Experts of a small language model: 51.3M parameters.
Below are experts of layer 2 (counted from 0) of a mixture-of-experts language model. Rows are named router (the router's row for the expert) and show model dimensions 0-191. Each number is 128 + 24 x the weight over its row's rms, rounded and kept within 0 to 255.
After each expert's rows: "comes after" lists some tokens at least twice as common just before its tokens as in all text. This comes from a sample of Wikipedia text that the model never trained on. Tokens count by the router's weight.

# expert 27
router [118 146 148 162  84 138 123 155 127 122 128 131 149 120 141 132  97  93 171 128 134 135 158 172 111 179 123 186  83 161 170 178 116  98 134 139  95 104 160 144 148 151 144 109 126 105 115 165 170 112 142 141 141 124 112 131  98 140 124 144 148 136 106 153 126 141 142 149 141 139 128 142 139 154 112 136 121 128 119 154 149 100 118 139  99 146 125  92 131 107 139 132  99 101 122  81 135 148 126 107 110 160 135 116 103 123 169 118 107 111 116 128  76 124  79 137 176 148  94  92 131 135 120 112 157 139  99 126 130 118 102 125 129 154 109 108 125 105 169  90 116 164 108 161 147 170 123 167 126 154 103  86 162 148 128 157 119 123 158 132 150 119 146 132 126 132 142 150  78 122 105 107 133 111 105 147 120 133 146 162 129 144  76 186 144 134 163 146 165  88 186 138]
comes after: " | ", ", ", " (", ") | ", "; ", " "

# expert 23
router [116 148 148 165  84 135 123 155 128 121 129 130 147 124 138 128  97  94 172 130 136 132 158 169 110 180 123 185  81 162 170 180 121  98 137 138  97 103 161 145 149 148 149 105 127 106 117 165 167 110 138 140 138 128 112 131 101 140 121 143 148 136 107 152 126 144 140 144 142 139 126 140 137 154 112 134 122 126 116 155 152  98 120 139 101 148 129  91 132 106 138 131 102  98 121  81 137 149 127 110 110 161 135 121  99 122 169 116 110 109 115 128  75 127  79 140 175 147  96  93 131 137 120 116 158 139  98 126 129 120 100 126 130 155 108 113 124 103 165  92 118 164 105 163 147 170 121 165 126 156 105  85 163 151 128 157 123 123 157 133 148 117 146 133 122 135 144 150  82 120 105 107 132 110 108 152 123 131 147 163 127 144  75 184 145 134 164 147 165  90 187 137]
comes after: "1", "2", " | ", "; ", ":", "–"

# expert 22
router [115 142 149 169  85 132 117 150 138 114 113 134 138 121 141 139  98  96 173 127 128 117 162 151 114 167 137 157  75 176 166 180 125  84 133 147  99  99 149 137 143 145 133 108 120 117 132 155 166 129 126 138 141 137 111 137 107 138 112 125 149 140 111 134 132 142 148 144 141 126 133 125 141 141 134 145 117 119 123 146 139 104 105 139  96 132 119  97 144 128 148 121 100  90 120  88 138 147 124  97 104 155 145 129 107 134 159 111 111 121 119 123  71 128  84 142 177 147  78  94 123 136 132 116 159 129 107 131 130 129  98 134 121 161  95 124 127  88 170  82 126 176  94 159 146 153 121 166 112 149 103  76 148 141 129 174 125 140 156 126 160 112 170 150 134 112 131 150  78 111 119 102 150 116  86 163 127 138 143 160 115 150  92 184 145 141 156 140 182 111 172 124]
comes after: ".", "6", ",", "5", "0", "7"

# expert 8
router [143 104 186 137  94 139 119 142 136  93 152 105 166 124 124 118 129 128 152 116 147 151 138 179 103 173 135 149  71 146 140 133 122 103 103 141  98  97 145 147 174 131 133 113 119 114  76 151 150 105 139 141 133 122 116 151  94 152 124 147 118 148 121 133  96 135 105 126 156 145  99 116 140 140  87 150 125 130 116 143 145 105 109 166 110 144 128 103 131  98 142 127 145 117 124 112 100 125 121 112 118 153 129 114 114 149 181 123 139 124 150 126  46 138  96 150 148 123 127  94 130 148 139  83 127 159 119  96 123 127 102 128 109 114  88 120 143 102 158 132 122 164  92 181 175 159 139 148  99 123 111  64 169 157 145 133 121 113 150 154 124 116 131 120 127 140 122 157 112 146 123 116 104 110  73 125 108 131 126 132 122 151  65 172 135 119 155 156 151 119 188 141]
comes after: "\n", " |", ")", " |  |", ";", "2"

# expert 24
router [115 148 148 164  85 136 118 159 130 121 131 129 148 124 139 130  97  95 170 133 136 134 159 170 113 179 122 185  83 164 170 180 120  98 135 137  98 105 159 145 150 149 146 106 127 106 117 165 168 111 137 142 137 127 114 134  98 139 119 139 152 135 107 151 125 144 139 145 140 139 126 140 137 152 116 134 120 125 116 155 150  97 120 141 102 149 128  91 130 102 136 130 100 102 121  81 136 145 129 106 111 158 131 118 101 123 168 116 112 111 116 128  75 125  78 143 174 149  94  91 132 137 121 112 160 137  97 125 126 119  98 127 131 154 108 114 122 102 166  91 115 164 104 162 147 167 121 166 124 155 105  88 163 149 129 157 120 125 158 131 148 115 148 134 122 136 147 151  80 119 104 107 135 110 105 151 123 133 144 163 127 144  78 185 143 133 163 145 167  91 188 140]
comes after: "2", "1", " | ", "|", ":", "in"

# expert 26
router [108 156 126 159  98 150 136 157 122 120 130 131 131 130 131 141 113 100 157 120 147 129 149 150 104 174 120 176  70 141 168 179 120 127 134 109 107 115 162 150 153 145 165 104 137 121 105 160 154 119 134 154 137 133 106 129 112 127 114 153 149 174 101 150 124 130 133 148 127 128 109 158 152 154 111 142 123 136 115 167 141 122 106 152  98 137 114 105 141  92 139 144 111  92 120  80 146 134 129 120 102 166 151 115 109 107 158 137  97 121 110 123  74 107  79 137 167 150 107  83 122 137 105 121 159 123 105 129 123 128 106  94 138 150 111 142 132 138 162  88 100 170 116 151 156 174 107 157 109 140 101  97 162 135 130 163 126 140 138 130 146 111 140 112 125 160 132 158  72 109 109 100 142 121  97 178 121 126 147 163 137 150 108 190 155 134 168 154 153  97 179 135]
comes after: "\n", "\n\n", " ", " in ", "In ", " on "

# expert 28
router [118 153 178 169 120 145 144 144 132 111 123 117 125 115 147 110  79 126 161 138 136 101 153 183 107 172 149 162  77 127 154 152 112 112 115 171 119 108 164 142 149 143 128  88 120 103 129 141 177  89 104 141 130 159  87 144 114 134 129 134 140 148 117 139 107 131 117 152 123 127 137 145 132 158 142 133  90 128 119 165 142 113 112 142 124 125 138  92 127 109 123 131 107  96 102  74 117 145 130  98  78 168 121 131 116  96 145 103 126 122 120 144  85 127  60 145 201 141 132  85 142 148 115 126 182 141 106 144 116 122  95 125 137 156 102 115 126 112 187 106 119 159 125 138 146 161 159 159 110 156 137 110 151 135 118 149 123 122 152 109 160 131 155 131 107 132 148 154 109 136  75  93 122  98 110 158 121 138 141 132 144 128  81 170 131 134 139 125 150 124 145 145]
comes after: "1", ",", "7", "8", ", ", "3"

# expert 3
router [108 137 156 153  96 144 139 161 148 126 131 131 128 125 120 150  76 111 172 158 149 100 171 177 114 153 152 152  72 138 151 156  92 116 106 150 113 104 122 147 138 133 141 107 127 136 101 116 164 106 102 107 130 146  86 138 131 131 138 141 147 144 120 168 133 133 138 154 121 137 152 181 156 154 139 129 130 152 113 128 142 118 124 131  83 113 111  85 115 106 151 135 122  98  89  70 104 162 125 115  96 173 115 124 135 108 168  81 114 127 150 153 100 127  89 141 170 140 134 110 133 158 111 114 177 136 101 137 109 118  90 106 132 146  86 129 124  84 176 122 136 181 110 159 135 129 149 166 132 147 127 120 148 116 123 150 116 120 137 107 127 156 152 114 115 134 136 143  76 127  95 110 132 136 107 161 123 154 149 137 142 118  75 155 116 134 150 164 185 132 152 145]
comes after: "1", ",", "3", "4", "7", "6"